config.yaml
n_layer: 13
d_model: 256
n_experts: 128
experts_per_token: 4
d_expert: 64
d_shared_expert: 0
activation: "swiglu"
moe_layers: [0, 1, 2, 3, 4, 5, 6, 7, 8, 9, 10, 11, 12]
router_score: "softmax"
normalize_top_k: true
routed_scale: 2.0
balance_loss: 0.000349
balance_bias: true
router_logit_norm: 2.0
init_std_router: 0.0311
lr_router: 0.000457
vocab_size: 12990
norm: "rmsnorm"
norm_eps: 1e-06
tie_embeddings: false
optimizer: "soap_variant"
lr: 0.00445
beta1: 0.95
beta2: 0.98
batch_tokens: 32768
seq_len: 1024
train_tokens: 356300000
steps: 10874
dataset: "wikipedia_en"
Below are experts of layer 6 (counted from 0) of a mixture-of-experts language model. Rows are named router (the router's row for the expert), gate (a neuron's input weights, with its number), up (a neuron's input weights, with its number), down (a neuron's output weights, with its number) and show model dimensions 0-255. Each number is 128 + 24 x the weight over its row's rms, rounded and kept within 0 to 255. Numbers have three digits each.
Before each expert's rows: "raises" lists some tokens whose logits its average output raises strongly, later layers aside. This comes from a sample of Wikipedia text that the model never trained on.

# expert 77
raises: "mal", "arat", "ring", "inning", "ird", "aron"
router:144074143135119120113102102136146180093100158143116156102113124138127122128115145132102141129172123113110118115139160126115130112165106101129139126128148127153107152140078115198116129106106108159140080108150119145098111135096167107130106119177118108129111134151121139065181147072100123116115125122106101107120144104126105099112112138134126126144143149114158120142163121128133118146134154137131125116160126099100133118180143103096093165151119121121143105115091172135161142157144151107141108122148146157149120109141112071088112100074141108118155113154145125146145148141145111141166121123077116129159102138155100148144084156142121108116085133178143155149115109152116158148174102125155102118094080158124117168119159125155129186112150102173181114155114102129132148141155129
gate0:173111113098083114098108132110153098121104132128123112163218099103136167112094119141098151121129168139121113146130076125099116157144153145172166153115093100129118095125110121118129161156153116081140130175124126145118110147162162088147114105173096102160179111096120109128109147121105130140107140116109111107165121099096133130132143147166118132126124118139095125133149132150134099189113138186109138102166140111113123145127115098131086132114163137140134102089099120145127161126144148132119113135140111134156119132136154144117132134131105116136102094168088106125176129115120122102107132169120120160130122144127138136111100137134112137167076138170161102101088109117146141105135105180177135090118114130094149104162149147136142124095133108133116108118095093107130139154116189
up0:113170092104160106135153122104126134139118112121095147123134115159116135132118117138159122160115126103142196132148182152121146129138114110192134161117102092121128099145124147129158124115107136144155120126098138119075161112119128125157085133154141151111108166135104122084123149095119107098166107100099119125120173139102113136144102134127113116133114141078180120120121121140111136148147141135098124156156143118103111121124153093070124155171116165115114116152154144132169135161158117151132157065131163155113091132114141100138143142134119129123096084104118105134138127171151086109128111078135146114148136109151143140103160131132098100128158144127154142124117123126105129145115161163151094153069145112091112135117146052155094189128084139091143117105131114117173108159116127
down0:126153161112131105136137098118181109113098132123165100164135074129197142106099141124143134134097145148124112147134140106094135096171112106136108109091126155096146158139084109138129105117129098175100110139125133110168174137147091112072173135134141114075126179130171100143112100088122098136135153125114112125160121143098117160127148149122092156122091140108151136122147142137104148147112116174140145126114142137158083135147165121150136082182181098151106143135116132140077107103151110077147130133135115151093144166131113130121120142146112133129149157099114119125101099154115152121124137121158152134118141118130137140090155136101139075125140129149094114099161085098134093120123152149167092067107095097125123132127136105146128123121125119095134166150131134089131145108117150
gate1:157130135108076117127108144100145137142135113157097108138144120124146131120090176091137148093144123120140052101068152095163078115147146141123138098143173118124134114097150200109131095135138126157180111138167167132156125181091080140132098182126120117105141094170145104123145136086129145128150116103123122126143129137146121143078126169114138134112129114095170088102173115169128106154103149127155115147140113139144103159150123147145075140140100115109107110165129127132142113112167119139106081103129134101101112132114157088166149124129106149087142134137104094070109125130108101143133134124120177110098133142121101118140129116134166160117122174128116126124131118099103124104156124103122088113127119129130139119141117114155130151090100120100104133138135093160147148121107108
up1:157164139125122132117144119104094123105113115166098177063129124172149142154116131132097126109145089140110140109121188117120129154113120130073063137157166113101116130118146156106121118153109123129116135161126172168160131129101113105101181108137135156120137100130089122130100167174095111132117113155145158145147158148132103138139111152123128131092102114104095123130124121131135159109136130146155129121139143136123102136157156150109094110135143162142149113137188133139108113085151114157145121156166168090110137128120144139180118131166095121128098115143153127098132153118114110165170148153116121125173147145096108128124096110113171124085169088147081142165103142133129154128110130152121170098117149137142120095092130148110119121161100116087094169100144157154145176105122118
down1:102080130108144136092140084129163144133113105121151118151142111113121115119130102134160124101115134162142163184153123114160123148103154101121136176127112091086141131149121151137093126160135126131116116134130122115132162127144075132113140109140177135102128122130157118152124134124151096145120109129103114163153067098112150129120136081126123109121166134120101134173079122170091133098141140105125142105121114126111166140144131139118132109117172125131134183143124148111089150102137130116129135175103104114138184141171086125139122125169175156112118133168126110110076117147123174148111194099102137129152149123131088102126100127153179137128138154153142134078125097155136077135173114104150141116113118151149114085090132123137154136124128129107103162118155142086141105191118098
gate2:103165113143108059127146103163117137171147151110108139145118145101151126164133082098136104096119116154131163152141166119103139122125095122116146144138110102114132135143131164177110114150084121147123097146113118154147114161057145116121109180125107150140109092127111119148106163157098112106126114117106122167133177141182090135112165127153097123145118100160113128078147122125136103147135093181099164135138124130100094092128164161120127165138119122139141140143157151136099112114156155143127127113151176121109139121115092112181149111114087151162132137153158128117154116142140140118153135123146156136147171166100171105108113107123129119144145152133170146119155123167150122080129142147131093159097124105135155116157111121125119086084120086135118106169139147104118111103099096
up2:132045149129153137123110162109154151141109122132103104144179116095128177118148170154137170064071111140125164145149109134117134167221148109190131133132103092135128141101164101104134138116101136106117151127152113158106146115136155177128112130171138141144126107144203126110116153136114136132156131147142138131119134103142083113140158167134177126123067114129122107109144126118134144112131109168168124133186128134122093143135147068125123111144133167132173125112166131119141129176125141128148159128093096141110126117153118110116109157145144143134153123150149112141136128131112126143119120138133074122157096129145127109125109104149165109132130135115138137114102103117116156125107140108102123115174138168106138100175174123114149142139132133108117135119142099134148095131144121
down2:119177113180133126149139141119105146138119157104172135143126114173150134138113106114077123135135127161144123116104150152134106157130159131153127134145124092114098133160130100148139135129124113126118151138117107132148123097134151134131112151104180148143130124111148105089096099110135153113105134147175169124134092132093110093113132111114098167155112165150134134140113102120084112141133121151118164115116104149043151112137172132127147131116163117157131091113146118145112110137098139128115103122099124143122130108070094093177096173115124149131128105117121133125111131095142145168102187145129125090143084103076078104132110124136155141143135107123168105098157123190133143122115090124104146167164117100167166136138098098133112111129169128101057112167109145139143114112119160
gate3:159116143161124079153129138140169184099119146098117130118146156090180159116118078098154097135134151115109125143147103116156127136136122135124134102123096132148154139124140091150094098179107130160130126091142098165164184119108151140115110140136178163117139131155121133124129138073110127095079135129110149116094136124118121115172101100128123133121137130107119166150098100175172105174115149110141117103094209141107114102150131130144146128158139099084132101161122124121132102140157154131165155097111115113133100089172136132151125156148123120124089116106102091123119102168138146142135144132077088098133144142165149097107120147136141098165080099112129146142129096158123134115152142096118128124111116134111117102122131118104156153111102139127106192133088118146116131107145119
up3:165124095170101115125093155120173117152142135108102123113086126117140118122093138126100125158171167125138146098134136129088158097116118051109156167154151095114149125172104119115079176144142082105109152123131121116131155130151145122118109116141138125152069103149129135134145091151136143178118117166142108153134129140177139169124109108111105142117129129102107113146140132121136107112120141145181150114159087090147115109149081132132096122125081134136109118123133099143111120121099094091114141116137107111062151103166107160093132118130109147117154121136175112130152122163156137126115128096103076151102092099145096138178131135131108119117132099100190126122117156111127144120099143160119129127110095153134132103159138131109104144135141129088126145110127127046116134114136128
down3:163119120165134145137119145090138163167118107143187120122132153103130115128165134102116182128136127144110170142076158134112161115126176109143128118117156167097170135132088123170069116096083127117129124112149166141099157150121096116144118157107143109160137105112154132142140063115141153135103153125128163170087089124122134101140163097125162142116134077099118158134156129092153134119122107082133166099117143094120131137119148091165120101077112120143131154099090105151103090124091122158153136139109137137138141117134112111140062136139108117134100133157151089126110096117148135122129114122151137073144153127131146153128142120130108123133106121136161114129107122119107090118136127111102137151120165130126140146134204147094160127092132136170147088113122100103139101112160114
gate4:137117121116131119141128151134113171131128076136140105144172108101149118102108170115085124126152127128117107162156157153099123110150110146112129075096118117157109146147160146132127112149109099155174099098153127146104132118096135151117099128127124123162155141157098158109144129183155128140185112125138182110101098170123130136130101135161143145116125134125146135104133132133142089095143140169103130134132185165151101145147158139144107137112129134121160095105159098124114130133157117138133200139182139125164150110151137111114155081124113141116093108113194126139135125094140073101132149154148106188121094108191117126106132128138131113127125107113167179116095110135112151103146123095151147112146174145089102147131153136102104092138134129115154124108131117143148119188121118
up4:183088087108119136165111143162153139147146115178137096108144146112116107140091196124140158140113163126128116135107123127126109107110137115094145104121075104136143145116122150107120141155145126154165155093146106118132092138143154111096123102103186148168138135142179126146104110144114141132148098116129128121112135086107147173122151159098103080160124123148143132105154131138153116109151144174109134160191108133103085150164130110126106122103105109134165129139127102087117102142104112099146123100135125140122126085122138112144161141099117129092104088125109111095142110117095136092091158104132150127104172109111121133164099140093079123082131093165112103138134160116114149150094122150156124090124134126105133162139145081139134120131096108099096166130114068127141127118153147
down4:112124138148091136096162156164154153121157133127105141167138103102141115159142127130140122151122136162110145124112109124114121098083159118135119131118128114121125125155107142136118136180098154113107116138106131108152123146109100098130098119061103100134141183102143097127163113129158081172127136113154156083107137121159132115147137102107123110138157115137133084096137115131129059140132164114125113091087140113084112121152072112112151126077084188131153134188132160129169143111153130158151143091127144112111146111151137138131082134109085130134114134130142103163096146122144136067105075117120110090098109136107117082127111139149103130159164117144107158143082122100126136111144147148121143143120174149153142144115106129119115140136131168089096107144150125125176106092132104

# expert 7
raises: "ean", "ea", "eel", "auc"
router:162090112135117113133172152160108132152154121126120121131089126161114131117147123114117134147147146139125123127155157173121120135148173120114116169144108162133100143086178110114148129080109138154100131072124148129153129108166133164139088093083141162132144132151148115082143125104127152131133133119125111131126122127125115076110150119122087123154123182098145132117136157137149099125087138074154088130124146115096118149170140133148107130090122143121150123134185123132157123187143162093135173142106114177105176123167134182116084093099145137130137151143150090124103202159127150140149109130088104138093105135126101109144127084111096091094142146113155130081121148141081106131137140136138138120161097137144168136144151134102112121119104144137126139135137135112088107105133120
gate0:141143079097162127136133132112132131131108141135137137155131121141126129167145143111165155096103091140137138081142129137123121139092142087125083104129116088163160148144120137113140137141081135115130113105141138061137164122158116162110127156135122149121157134132094120069161121114124109117132087194120135134137124110140101118104151128111163117192169161112164148137102132144102100156107111157143138110127126137169124153105128145138093141091116111126150107145133126148091134078135147134159136142091121169114142109154150159157159157087162121108145103088113138091110120112174156130109101120119128142141072092130147108097150091110096140123155119109129135105173163132127108195115095127126079131145108140094117129108147131184148111146109128112147146117137106142164076085107143
up0:120106176165126102088155134116141139089100112145098137139130172149113102133126097118143118150096149157128103137096117094144143145074122138126105124119088104133132125109124102126122169109137131149171088175114167160057144080155149112105142171146133110145143119104135151136128125124094145134134172129104126117109101137103124116080131136131145149103133137148102118120121113135154093165122157163117143125124133102119166126080117131132138145146114108146104090102144134122139143101180114113139099110130104113150082144106126163112133192145138080111122154141125133141128167106160093107168117135123117123138111093088134104180152108149128150148152163151134124122138112106175137122161167206148154132131139150104140144135114140099142147172072126139117156153137078151105110149138093
down0:109124116102152150123143150085146123139130146157104142137132090106138104110133091114128102133088092162119116151146102191118112112100123114106167088154122089120147163136117154087170139112177143108123136099143130130139101145124119090092093119138116139137101133107141141124114157124128196120187100147145123116160115132111113132135086121169167120138130102131121122146114116177121137118096100149086153077098128088144128152131115122099109146103121158125130092097089135111096119118098117124177186105142119126169146146094167135113102171121092129143108154128108122101112134129095153111079157091108130119103111120080113134149157122110093077122103119124147128150120118063162156119113127155089136127145118100124164115119103160134120109157115117144091147147102139100120173131128158
gate1:085126108120119145153141138158119107109122093190091163117099149107142120191169125131152154119165121169132111135127119130137139119143131115146113128121147125144145137110114121087099117111190124100139121117100106131120156110171140147117138133156170104148130145154086131112135112171112136128112180105133106126111109138181126128110118153134136181132163088144119181133145111164130097131087142147118151139162123112131122147149081142144117137143174150147148126103103170165108097136171145129081168088160148163143145096126093175101158133148117131148153170118086133154103143122122119103140160120118115166150148113135113140092110103116138092135120118094143087162091151129109118152129119139162126122169133162089124117140189104126115150146118106127116158116136120094122150085171111
up1:089163138135125132163163138132100119112109125145118105118114115163090137096116129126163171174121116137108098127164112149157117082122140146077084136157129106092097153118131106136105135106117121119099137104110131144149125112109135122121153117099135140107134146109143174115126144143081141121093133119105113123130098186100161153092114111118119111119220135132157153093180161154172105118147119122159132141154176123122137138132144145115050130134143113165129057118115119130145121153144118099112163120135141112174121099124143146113165148132136123136105154082092131120123175158133135125150131148093112127130142103123106145121102100119138166122111159146131129128113189130108132109165126137179148143124141112113103167079170131088152141158170111115117156107146109139110121107140151
down1:121068124128120139170130106144103144148111101104131175112133115126127149133133164105118149132138132128130115108095122147106090136114100114131144142134102130104130126113155129122149145130117149135084120114144095126114172101135083106106105116115100143131154089067124164132102079175148200112131130135181123119104151133137170148160093148136137127119175114123119122123151154110127117132160137143143092132154178115100128098138153118197128130142109101157097138166093125137129159106145126134124161153126089096140103127176117122131111166132158093138113116137125168118152117068129155145140155098108149154082108150119155113134116116098124153099091146114127089126099135123111117103142087085173147144113167113088102114138102140145144116134132112098105102097173153105082078125100134
gate2:127137115136085122136122151158159174099099130134088129106149161125123109110157106111147131147083151091112105098107150138132152131133140161131116156173153121136156108115114135122146139166158111104108102132184111168108127122102148129163168120133127069098106165117123101111120123120185096139141124160103168123103167099111146141136164138100138127134199132131126123109074133157145145112151073107153124177110124144148112128113127155113114156162110080121154153090100174093119116115127120129092162110146166140099147118132124109133154116100170131142173155137135123135118154125177087110094139132116091109152096129096119137124107143178143155163108119172130142131123145131119140104159163141107138136170116108125109131116150146135113128166110116114142127123209125134142159103151128
up2:100150150139098168127129127153122116131150136149163125080137122130119144145092131151174151167142175161119111144103161160155126106138105106123137132126142115110144108203156120191122137147120130116132113127127119140115092156070125128120143156131144130143065125118110157119144109151161148177115112143091136123094158145134141136098121097094080128154099100115152147133174120123153114101119123154119139152135097137121116103160109116132137140181104119104158146156158136120067079113159154058108113130156137131122116137135110111109150132107135138122104136143148149131140127138120155134129139131109094136114103145100148098113183146127138156139136127127093175162094112107167102121096102132124167154120138098161140126114150123166131151103097116143146119144145187170086106174173118
down2:120125141112131122112149150105128113086148141154146141144119131137124135133164099098169087089173144139084109121118164137127116081103113100146147136140106139142133140143106110140121163127122156109135148096110113131171135129121137147127103147162145132113092128178101168118111144146113122170159071115144101119160149118123107135126116183155138157137115156150191103143110149135152135091146142165101130100095151109156167151130117106119168121152104189131116076094094104122117117132136140108143092116101127141149177155136158120117162137097085144098108110100140140097143105111153124136153125182075115152120155141167148112145118076141173132195172109128143134109135137162147130123106097153156121109127112098150116133111147119139151147171119146080084098138143123119129145096120132
gate3:125078110126145105139155116109107129179132132137152135126115141139153141158096153111098138154142165114151183098154112196154110134096165097081156170095160113127135159121135159150121174142118166147129141126128133113154097156168137120153129094152172149119093143129131109103157119141150145141112107137115126151127127130115126122112152129161121099059090133133127109064117140148125111081124072108109117135088144133067094120112172115168110127057097104168123110121094117143142116156135146128144134114085153146109124115121153138154115118145099142105111144115181128132124100128148175103117118089083094093114133154136105142161153123145135114137132128088138116136100112128134140145086148118115117123112145113134133147144122127143095116144116147076076119136122091097148114125151115
up3:130123155121171141127127135123157123191135073110131113159144143109147090096085148166080118112154183123131110115165154080142121168103170133114096153181164124118138117127108148127123110111098123112124103120100113157099155128140135095162147111114111160109093127113090132138115155164155089175092118128122095164128168192111122140160120131144166184126115112120097107116144133111147146113090147123105096125112157152120152118124074137099072122122133182113110143090109112106108101147123117118097108093126158094137110126148155123167139131113093081124150130123115120130083120092116163135132096126101125117075171131130113141139125092121128169095132118111160112145143148132116095129153118130097116099133146121131139117110128118100132110142153135121118159131130130164113082098107126
down3:121092113152134140136115116148133118131131157114116128122110139136112163091083142142122121117159132130125159145144145149130144111128114122117194116141155100177110164179158151120096160126146139118144142126120132134136133133123109111143104156164153131139120127106110131128149123097132121147090126163152159103165124092072095140149114117068133103139134136077153136078101119123141127107103124170119106138136134137119126110157152099111099127141112106072120092130123108145112165111144101141135161144108141127129080153135086123146145132158122182150142087144132154120162129119136110126097242135127148171109134108175146098153144120148097088096130088138104160123160130125143122124136114160139133102098068167117134095142156143094149118160118094137139109086096164155103121115147135
gate4:148163156131108126164121143141098121111125146150139124155127138145165122132152158123133158131099183166089130114126108140126167152125108111141129109129185111150143094137154130109134124124143134123099111109094167116145109117108110146154107090152155111109139114136168135114114138130144181117137127121145124138132138103115069128142144082147105117084147125103072132105172172136115124133121107155099140108140123134136105145152129143141157138154178093097112120083127089084109136152129164107090111099115106134071098160115128164107163136142100136136135184167101188127086089169161118123112127147121077117102172096107106156106117111135137109094077093165089120159116141145127135146156102104150140134157183127130110117143145160140142131130119117129143122118125116123123125109184171
up4:099158087134077128160152082081133170097144128125167176157114142153123129174127096143151120099142103147126119116088100167096129121140144089099139163109123135164112157146151165122108124094149136106150177114147124149122132137140169151118128123169099123105126130154155138118117110133097113144112134113068099108140088138118111178125148074115144113123102106096167077142141137128152154113146083133165130147115115105179160141108157139110132141103136126110124133123116156149117101163145087138109124129120155116116138126154089111144116088175118101161122163099120141106098124090116157106185146148140123126168099130156152144155122114109072123114147150119148181129116121144138097151108118105135138084137126129133142079128099115128139159140078127122085103129122150122120137144124157
down4:132121137115099126138154130118137057104130118128124128096108102133167165157090140148126151152118168141111149124169128130132117126127158154157128121164146160132176189150129123140120111145131131114139153072090134149155112096066152121151132133194103108143129150111113120143185123069104099133104104143110121114118139149148087138125119195120159138120097123122114155106140110150144136084133118135121105141113133144098105137128134113145127121089147129117112108090131140180179091119104126120126126141138154157150143084105093110160095140123068159140115180169115160106067126103144088105100095129162127142117119161129127113155128129130140135142157135104134148121095125152095143116174106135119138133131141126160150118123138093131133138099104164103082120172145136115097152140114094

# expert 88
raises: "H", "HN", "D)", "J", "D |", "J."
router:106104117149077121089161133111118130145163140153113131147130113164116082088154140106107174094156129142132117103165123142110131119121164104144136134112142149114140130086145124157143104119131124143111145154103121114153143163183101102122130153104086154114084131149161097152145104150091142091092163155121107182117083116119134157137144115143071154122131150085124139152139123120127109124131115117175106100147136172052140146112109140098084081113095124136108137167130160089127108123154141145129130097139118136100137108143134115148125122167163145145169155108153131115160161163141173150155102151154089126106153180099119145144140121110093074101093137119126131140135125123102135089144135114157138163164113123162166117113155109130153154113160113141167132152130139129124145144128154
gate0:082155151132149106103138153153096125161137096138181127131119118158129123149112116157163161138159126150122118152140121101140117114140092139145152104093107132137120110169113111113135087115123177152079111110097098082118154160128147131160104130163114126178147129094116131122128131159138148109108147105097119120111166128135113127104121144172156126128152155159113148096030107135113112102135139108134128112129170113162150145121147120105106139110154119146110140146115135141117107143152157141110138131138124184138124182120102133127158094182088090131162105142137177127110124085107108098156104160120140156121092123131165108127140100134086119163106122103148136116132148133099093120115133122091126161132159161105212106090126134143122125159107094142140176151140133133134103100124119
up0:114150161091137141141105146164148123120113109166133122152115137141138111091118134157084173171129123170143077109107051153102106172108109115103114140122096125139160106140119162144152088154135125126141149153145143137158144110102122135112137105132094127160130145131131162143149165128110109107133097116125126138119083148126135098141160146104129109143133146092115105124156115168097165175143162096099116113154091171140150186148139118096192125150118119114106158136136112139134122090124091152150124112115127167094137098162118092138116130176155089117144162131125132133101149144101082117122154161177142140114133161120159122137125156125141087148170144129138117104104145171110100127124138102109105092127105138129164097104135161142134133103130113087153143095079132171151143153148143
down0:121113129105147109158095152150146072123126117102131108120131148164133111150125106122183148139127150109148117126142121137116103142126145111130092127148138145127155105113100107172158145130150083150158131100131159136070113118122152157118139105153129126118147124163117171132126141130101133121099132160119100141153123062127126115124162175131128110129150115120125138119155169109133181101121129154099158091137186118120153137102115112106141127082121130134144076109143161137125168118149143127126129133145141097100119128114122093112104120145153116161117116129124132120098119113116193095128060195121150139160123151091096112139167159125160138115152110172124138108140116150140055150103086111112115176152124117156124121130133152168105123181142103120167119118092111077129087166105146
gate1:105143120114164140113115165112133104171138100135113116119107111139069083136178117134191138130131160141117148149140095115142146149155114135136131152141112145102127143121111147114134124132136167135107118118149115114081163104165081087113096127086146145145102111115128139109166127167135094106099065122129118168123137142162130091128143140100099166099119095111131149105094140115112132160111165161130129135112110126123143085145089112126117138140096094175125131134157125175095157150109130119130135083094112135152121128122122122137098132158140143162114132091167129140137151143162126119106114130129107108148080119103138133118138071062149094081136142109120137103064153165119176115162117113103134075114110099124150090114124130109178156097136142156117142154126132095131138135103097
up1:117101137115137151157104110137124140145115077155120146136129137140129143085091112107131167158158159131132139106109113177133095084109067142115131122144100096121068086123135089109122141096123159101140150148143128167080174129132138142135151144097141146108142112141135122142124108134118138187107103107104096160079111088151127143132116147139130116178115135108173101130117116112128174119173140144127148138149176126089158121094120121152120085126153119090074095111120136147145158120142129158145145143185120151134105136130134121126127157115128129062130148147099117111180129122153114097133142158138124112102121113127137153187114134143174138117107117081119125099145131177122089135089127133123106129132115157117125133114105177109105133148109155143122079085160143178134114117148117
down1:090136126136105093178133116155117107154111126102138155148113089175192138108134101158158101094112130117164171118101151113146159106106142108151077113118131105139133133120105132153145133112138121112140154115125147138132117157122135135093142141139112202181147123116139127151103078117119131140156113113159126079106152122069124116101083110118148114125123152127164158139114153150102138115140129136132124110091134157139116139147140136106129094135131164155093120102139135101117075126107126072118122164172135143104133146148122169117136151160129171139157110123157118118114112124161104148137094099119127111135102134134181098141111156129143111138154114156125122152139116153173073092193152131039128088112133129133124138087114157153117091121117116145124110131140135141129150162138163
gate2:167143160114121166088145126127145146146139107132090116144115125151130169142114124165115126103090124156130145137117102145123125140156143176147140130109158139150136140141123105123144095102151156134094134140128118138155123108221134130132170100162157082187127114111113133120132131144142160141111156138083124133152131148119123126123141135141133140178161133109107093180097133177195118107198098084123121128119140110125157131154097144126097123122134135096152150117127130088106113124101107125130142096121137174112174133107139104100088085077116113114096148128112154136135163162148115184142191121126133123110150124111135122149146094139083110136111097125109115123144093150109155137149084104127135142160153126133080145139158111106107112117158150121119146137111067115129132142156112
up2:071135097124137098107182172140141151115148113104173137107131128126118144126159119158110107091172112091137127146141086093112099086088108157115140120123103139151159168159128143135104100106102138117108124132149130144131122159162123120088107132125148136119114167169146122105137178133126147130085137156118130163159097126110146115139152122108139089133124134110125078118132148119150151164122116144126137165162148153137121105132113167119125157120130151145101129090075075117140144134150134124144146096096123098122156112139132169142102116131147145133139126170126133164146164126114142115111123090103113090175149124157101107115123129179082118127094119161101150088095109187074137132135116112133168131122123175116161138123126178113176194135119145127139123128132108169163139106153149
down2:127149151124109163136121135147209193091097175103128163111101149128123110102120113143139100140189125138168162138146129136127091116080125162095113126174122116129112142134080103118130089097105139119125110103104155149112148147141137105112163134123144108121085110185139165092123123157111073156154163105096183116136096096131163142153139111122130111127147108169118132137120108114137142159140141100094125122101138145131137134122128127104117154127132150154158116112142132143150133155096123148119097112130119109173178121134164131160109118114140112136106133153134108152135172126116079172152127127149104171127134137099154121121157140158161102127141148140139117101119091117118137135101169137185146141095137184092091141124117097126098115109140151099111094137089146160151122106110111
gate3:158109156123139133121131125117170157097112117124091136127109098124162096087167159126125134158150158122112079127100100126130124137135140122116132122127124134176122143133129100097093138124208120138150116132159108125118150151141125108143130132140133113126165098135126102111190129152119169117111148142104137120098129089114133080163141176174129132115132187133123131107106116104116138187166127189126129128126166123129103078148144147126128136140136127113126111127140125144120116152116146093169163131102143108131103148117084141114116102194123194106134118100118111131134120098130119139154158165136127180111153086124097131107131136160085098129151132109149116135141108123156117136124093116126085116159149131148153114122136117053130175115154154130049133116157097098122130124100145
up3:121119124077175141142108145165169089112165155129140115101128134088103109119094133108081110104141099084109149139142138114135140149145100144127143124185184122086115092129139117166102160127112110120119157121166108094088124109139104103137137141131080125097128124131154134135115149152116138149125111104144123094136127144058105126125091148096142120078114121127156199100160110161148126115119139110145105117090122147155133133122125135145046113148100151172140134123150137124117195092158140090160167130128121111164135083115155104115123142132126133125135121101123115122100109169156111150145145146091146142127115145124148122123106140102119160174143132164128128106171101097144138125170135139146135123110101117153089142126137145132129141119109103152117114150085170094165146148151112
down3:125133087140163153093102127127178150094117093131134166115157144141110121135167137073121098092108120142114109103094163124206133159108090095153151099185138130140128123151116155120134128132135130097193146103111103130098135110089110118084144109135104130099139139118127183127141136099116163114133098127112117155089148091107165103110097129127136078109157092113129098169164137132165158132077103118124136120159100101113120119099116122097074154122081128124128117115187112124158129101138118147108118089132130097152154090114127136113129120108147142139112125097103131140126119120117102103101087110106108131120137145123156120112192146171110126165128172136114125126156171125159128128170108103132106145122125113114141145102142148111122167115092128157137149160093145132127107126115134
gate4:160130129097133125089112136149138129153111157086135178144102152105144140192135121134107131114138088103116136099167152156167117148110123129157151114098147117132152162151135105088135125160107103144142115113145134088117141118139134130137153106081107157107153114108112124123123135154138087165178077085099154116109130124148084104150119099150104084093094154108117193191091161129125085146129153129104125145116072125090156082155140123135164088155132137134119115171148137164106155108173121151132126152156113113109156141124119115097192100111113139121133156144124088115128128172164131124077121137110164138100097139121106135122122138091110132131143111156071123119165117128128142152102147152122133109158124116133132151121134092097147159136120138132147104117118139114148094128124104
up4:141125161156119133118136132140116136109067097188138140121124104135165139099173118080122107174128139131118132128136133132127106133139136107143105121085121148131174105133135126116153112144119116166148148096131130140118128096101158119143105149126148103151116144149149097051115138100099117126107068102129165123123095149100124149109140113130130130149115147099114099096134160090103121095127106152144188090124129173124125147134115112146083112138122123137116123137107133093160167113105103080117160141133127093140110113172135123123094084128120128117152141121118147127112120135116143158079102133154112203107122130101105079124127159172166139144114122132108104152125168122111149114079187146102135125167132162128092117149125159097127108114088103134119166125200149138151116094120122
down4:073131115097135106122103151154117145121139122137124162118152103150125105161125075174169097132129133130123129125077129097104172127124099160138148135104149093097108101116122121133132175096096164165150131116062156126156105113109103113143124119090144138098124109118100098137111115167141101094080105135117117138111137096146095138141159148085116101086124145086151135089129139143143128062148150116104103146136114139103124146113120150127131153133085083131136115142132160126130130108119071093164090085151110094116085139122140130104119080140124125117161123130119115137153135163164156122163162115127136159122104143126152083102086171144122137129146146066121113157118090157145130111083121111139138148122135099117136140133109127133107142132124111101131142063113136074142157123107140